From a checkpoint of a small mixture-of-experts model trained on Wikipedia: vocabulary 7624, 80 experts in each of 6 layers.
Below are experts of layer 6 (counted from 0) of a mixture-of-experts language model. Rows are named router (the router's row for the expert), gate (a neuron's input weights, with its number), up (a neuron's input weights, with its number), down (a neuron's output weights, with its number) and show model dimensions 0-127. Each number is 200 + 30 x the weight over its row's rms, rounded and kept within 0 to 999.
Before each expert's rows: "comes before" lists some tokens at least twice as common just after its tokens as in all text; "mostly gets" lists some tokens that are sent to it at least half of the time. This comes from a sample of Wikipedia text that the model never trained on. Tokens count by the router's weight.

# expert 17
comes before: "-", "| ", "|", "- ", "- M", "- P"
mostly gets: " f", " rest", " and f", " to f", " the f", ", f"
router,212,186,207,230,208,168,243,213,216,155,240,154,233,235,232,233,148,207,175,221,214,172,203,171,247,236,178,162,230,172,217,226,143,173,164,211,196,173,203,192,262,222,226,142,186,212,183,206,234,239,210,193,244,237,147,214,177,229,212,189,171,201,188,175,207,180,167,237,189,167,281,208,206,209,236,178,180,188,189,202,186,221,170,208,150,182,179,269,212,262,145,232,179,192,139,196,203,186,245,162,228,241,172,200,167,224,231,184,222,196,192,228,231,204,167,216,195,219,259,202,199,252,192,233,194,159,181,179
gate0,205,198,173,232,195,206,218,238,296,248,225,202,212,190,189,222,153,215,215,173,192,194,200,215,251,175,228,200,180,136,227,158,172,215,133,174,200,197,183,201,244,262,273,188,178,181,221,163,187,229,254,220,226,225,139,199,149,196,191,249,197,180,200,191,197,179,194,168,204,159,186,166,168,249,239,213,282,238,198,194,176,195,241,205,186,209,178,182,232,189,168,199,188,204,189,239,276,240,169,205,169,188,208,233,158,215,209,170,186,196,190,203,190,148,177,214,192,183,193,201,179,203,243,219,222,241,176,195
up0,198,193,184,240,201,252,201,234,250,206,173,161,248,216,211,191,228,219,228,146,226,202,248,195,238,204,231,163,210,151,221,194,172,185,106,220,166,180,139,201,205,242,186,171,230,222,175,227,234,246,193,146,209,214,170,232,215,206,206,163,165,176,230,218,149,200,222,228,237,199,203,174,186,154,199,233,186,197,211,196,207,193,210,248,168,200,196,179,214,196,152,133,155,184,145,212,191,199,222,220,192,221,172,202,181,231,214,169,176,161,194,186,196,210,145,235,123,237,150,215,146,240,222,179,196,208,196,201
down0,229,205,185,133,187,245,167,205,215,152,153,218,179,180,196,242,177,200,170,234,172,197,226,188,234,190,168,182,173,218,215,215,234,157,210,278,208,185,145,203,211,192,249,150,173,196,185,171,191,222,183,184,215,152,217,185,197,195,218,149,175,213,168,193,165,165,222,240,208,232,180,204,231,215,143,117,167,222,240,225,197,230,211,215,173,172,277,214,203,182,210,194,178,252,167,149,213,176,224,208,195,209,154,201,177,148,260,238,218,227,164,143,184,186,238,203,219,205,175,179,160,202,185,192,236,202,192,175
gate1,159,187,214,241,175,201,210,156,239,218,182,187,230,192,212,171,181,239,214,223,240,250,198,201,208,207,177,237,158,256,181,199,203,104,110,214,152,214,230,209,214,169,205,212,215,228,198,219,193,215,159,212,233,214,175,197,205,190,202,125,180,173,210,201,171,172,233,212,231,218,225,152,188,218,205,143,217,198,248,208,224,198,181,211,166,230,266,217,213,255,167,183,216,226,236,228,170,217,193,184,194,232,237,119,217,186,197,153,251,194,157,203,176,214,180,189,205,206,212,145,194,261,205,172,187,212,208,187
up1,178,187,226,216,170,196,193,213,197,157,187,228,196,172,187,173,197,240,225,198,239,203,181,234,128,172,147,239,180,207,202,216,207,175,215,151,241,203,208,257,163,162,206,203,188,204,170,216,196,222,231,184,189,191,260,187,151,197,203,200,185,161,121,144,196,213,202,210,196,243,228,209,194,199,208,185,190,208,181,201,256,203,156,191,255,183,113,198,209,214,175,199,144,206,205,207,147,239,229,159,197,218,217,178,160,161,179,158,192,161,186,156,217,197,231,180,194,197,168,127,232,200,171,160,200,121,233,213
down1,216,176,178,173,256,226,238,179,175,194,153,211,178,236,166,219,211,226,218,166,234,243,226,182,181,187,230,254,174,188,173,143,201,183,204,225,206,198,155,164,181,205,225,192,213,206,195,160,218,173,211,207,149,165,206,204,223,218,185,228,213,185,184,180,144,181,164,208,204,205,124,213,159,189,193,247,177,191,274,231,204,212,147,257,163,231,185,183,127,180,220,173,297,231,250,212,160,188,193,169,205,202,234,212,175,171,234,224,141,207,233,173,184,188,205,176,194,160,184,175,187,181,223,184,195,156,198,215

# expert 39
comes before: "\n", "\n\n", "00", " Score", " Total", " Best"
mostly gets: "°", ":", "; |", "s:", " | — |", "ed,"
router,205,219,204,198,213,239,269,200,186,252,215,192,122,245,211,189,184,218,164,197,180,196,196,204,232,173,228,190,177,223,217,240,189,155,220,237,161,204,233,251,179,203,229,200,210,187,164,191,231,245,202,223,211,206,202,210,254,153,247,226,227,191,137,184,193,167,191,165,206,153,210,222,232,134,168,162,210,179,175,199,215,201,176,172,303,227,237,257,192,244,169,214,197,214,229,207,174,145,198,183,205,176,183,198,213,199,227,195,190,214,198,196,178,198,184,194,149,164,266,213,167,191,176,146,222,220,168,242
gate1,235,201,150,204,206,232,213,192,224,196,198,144,192,204,184,245,196,163,167,185,173,176,166,218,248,172,200,204,170,209,179,171,210,220,199,180,195,192,156,245,196,199,164,202,222,213,196,183,198,227,272,222,177,196,198,228,202,149,258,155,242,155,213,199,217,144,209,154,249,223,154,195,215,206,257,182,237,204,191,210,278,171,201,199,166,208,266,171,180,242,251,213,209,186,219,231,187,199,187,217,195,221,187,202,191,203,183,204,186,159,177,206,155,184,259,202,237,236,214,194,253,193,237,139,183,287,177,162
up1,225,175,207,216,195,218,150,210,170,180,196,199,248,216,171,155,220,241,195,199,255,211,261,197,205,221,204,184,237,185,264,199,199,166,195,185,229,176,214,181,176,187,204,134,186,215,156,222,165,210,187,142,185,263,192,138,211,235,140,215,146,219,224,236,192,247,185,223,209,232,231,112,142,216,187,212,158,217,220,185,170,197,236,270,186,178,181,174,200,210,213,134,180,217,163,194,197,214,177,222,207,200,208,208,207,191,220,207,204,238,198,206,189,209,255,201,170,198,160,223,184,200,189,241,229,154,254,236
down1,210,220,183,206,209,222,148,221,185,176,158,216,192,187,214,222,175,176,217,184,197,205,156,179,200,250,223,279,174,217,232,173,169,238,221,180,162,215,198,207,206,237,159,210,166,156,170,157,213,198,242,178,146,188,215,122,261,207,228,187,247,203,191,227,203,202,213,204,231,193,190,246,196,180,214,222,241,200,222,205,187,258,173,204,89,177,252,209,213,198,218,195,216,171,201,232,207,214,157,144,217,217,180,149,145,163,201,251,196,248,163,191,187,212,221,238,190,207,231,198,203,178,203,170,262,192,211,201
gate2,197,183,216,185,170,171,243,234,170,251,171,163,257,185,197,227,232,247,110,185,224,194,202,169,204,191,218,176,171,150,245,229,168,267,195,176,195,130,169,245,164,238,210,256,223,206,197,223,226,157,152,192,197,190,180,191,232,212,156,214,189,127,205,208,189,162,198,161,206,251,179,191,218,246,171,194,217,199,200,197,231,199,241,251,206,225,153,233,201,197,174,191,140,213,230,246,206,183,214,208,158,196,180,139,209,183,153,225,231,221,150,181,220,200,219,198,197,198,193,206,221,180,197,193,199,236,208,188
up2,148,237,153,248,222,222,221,200,231,113,222,171,215,216,233,199,200,195,218,225,204,183,191,185,195,176,190,238,278,159,172,207,192,213,233,184,218,267,262,190,195,192,199,161,177,201,197,179,183,204,199,191,168,264,229,190,207,183,258,173,223,212,234,173,214,202,138,192,197,152,211,191,164,232,198,219,210,153,217,240,162,229,207,207,158,214,221,166,241,207,288,215,171,167,205,185,177,232,175,134,193,234,237,243,210,200,221,221,165,251,198,202,218,195,156,202,205,165,209,185,253,195,182,209,172,210,206,202
down2,227,201,238,213,241,226,131,175,197,209,209,195,249,211,196,223,189,171,201,165,244,200,213,202,182,178,194,188,132,230,145,175,171,210,171,175,240,178,232,240,194,219,202,238,249,183,161,199,149,195,116,181,152,244,190,129,211,234,169,200,182,209,197,251,201,202,232,148,173,194,168,203,150,207,160,234,189,146,183,156,184,193,156,171,200,233,228,218,206,221,212,218,188,194,193,215,260,158,165,214,215,187,229,134,159,197,183,233,177,217,216,236,198,179,211,186,239,182,194,164,228,202,208,170,199,199,170,246

# expert 28
comes before: "\n", "\n\n", "000", " Un", " [", " David"
mostly gets: " |", ")", ") |", ",", "),", "\","
router,155,223,170,200,189,191,177,244,231,208,214,196,248,228,222,166,194,150,193,174,177,204,248,233,253,205,250,153,185,246,243,198,181,236,237,205,199,221,231,232,172,219,197,177,193,199,203,162,219,211,184,201,212,247,260,171,254,200,226,174,256,211,214,220,221,219,241,160,202,155,258,160,197,214,210,151,202,190,177,179,169,209,200,176,257,223,217,191,233,244,229,193,233,185,223,181,181,207,194,198,213,157,186,232,225,147,254,209,218,223,195,230,150,214,199,232,169,180,231,144,207,138,147,134,190,215,224,190
gate1,209,213,122,275,238,169,203,274,227,248,206,207,199,189,192,212,218,209,151,187,223,231,215,207,171,160,199,211,156,211,193,187,262,143,191,228,226,167,179,256,224,223,198,200,140,157,171,212,227,146,215,157,174,235,149,154,202,208,201,195,184,211,169,256,190,200,172,167,152,204,225,218,209,207,237,221,168,248,218,206,224,264,192,202,169,180,202,174,198,178,167,207,204,230,218,210,182,242,184,214,190,217,175,234,179,206,193,157,234,214,190,177,197,240,157,171,204,187,214,146,243,170,205,252,175,222,191,172
up1,260,196,191,216,194,219,192,157,175,257,182,192,168,149,162,225,157,212,161,141,246,214,154,202,169,167,217,238,173,231,169,205,198,205,173,225,199,154,245,216,179,271,241,192,247,225,186,153,153,215,238,183,189,186,202,194,208,226,181,214,201,155,187,243,177,228,155,199,158,208,169,242,184,161,233,191,175,202,171,183,212,141,223,237,155,189,152,218,202,195,225,259,155,246,192,200,225,245,186,173,141,227,203,187,174,237,179,192,183,175,206,204,236,202,168,230,213,188,193,223,219,164,229,213,222,240,168,184
down1,152,172,186,183,245,174,208,203,195,243,183,212,184,187,262,186,194,190,255,219,225,226,166,207,182,146,233,202,190,190,219,225,214,208,170,208,213,239,194,211,190,219,198,204,214,181,230,154,194,214,173,204,192,251,231,217,223,236,176,211,173,164,199,153,250,194,218,142,224,207,162,234,265,180,198,252,177,271,194,160,206,176,138,237,283,209,186,196,192,248,212,223,182,155,207,216,221,245,204,184,165,150,188,181,176,209,133,241,209,222,181,200,170,215,207,162,246,194,159,244,248,185,181,200,176,241,175,214
gate2,169,157,182,158,184,146,219,225,159,150,210,219,225,193,240,194,204,217,199,234,165,243,195,223,195,169,144,226,192,164,194,213,212,220,184,141,208,134,238,232,187,163,258,169,162,199,157,237,148,214,196,224,241,197,171,212,188,168,174,253,174,194,187,182,167,144,134,193,140,202,217,177,212,219,203,225,201,194,187,232,242,162,175,292,145,207,202,257,182,175,209,241,162,183,172,222,223,228,197,170,199,186,179,208,183,197,211,196,178,174,173,223,216,194,173,221,193,211,221,190,244,193,227,214,239,176,171,219
up2,218,249,162,177,191,177,183,159,197,163,241,253,128,203,244,202,219,166,273,186,215,244,230,212,203,237,185,195,202,199,223,216,228,233,184,224,191,226,206,206,199,289,196,258,229,151,246,186,247,250,179,243,232,249,204,165,197,204,143,249,221,225,246,204,179,221,187,188,161,174,203,211,169,181,216,207,168,218,181,269,178,202,221,176,200,202,208,220,236,209,193,230,223,175,175,186,180,224,185,209,169,179,196,247,163,204,197,161,239,148,208,207,201,216,208,205,186,225,240,181,129,178,181,200,209,226,165,204
down2,190,251,188,197,223,216,182,187,237,221,217,234,154,178,207,168,197,211,208,158,246,157,159,231,183,215,222,232,176,234,184,222,212,185,206,217,220,243,155,244,208,191,168,156,226,188,210,214,240,264,252,201,163,166,181,171,194,216,201,205,251,179,206,208,212,205,248,209,223,227,183,182,202,170,243,228,203,202,231,254,170,249,222,180,186,172,220,172,222,199,169,203,237,164,209,204,113,251,230,187,229,171,169,216,193,224,183,168,157,205,205,223,172,207,223,207,137,206,232,163,137,166,126,227,186,233,150,176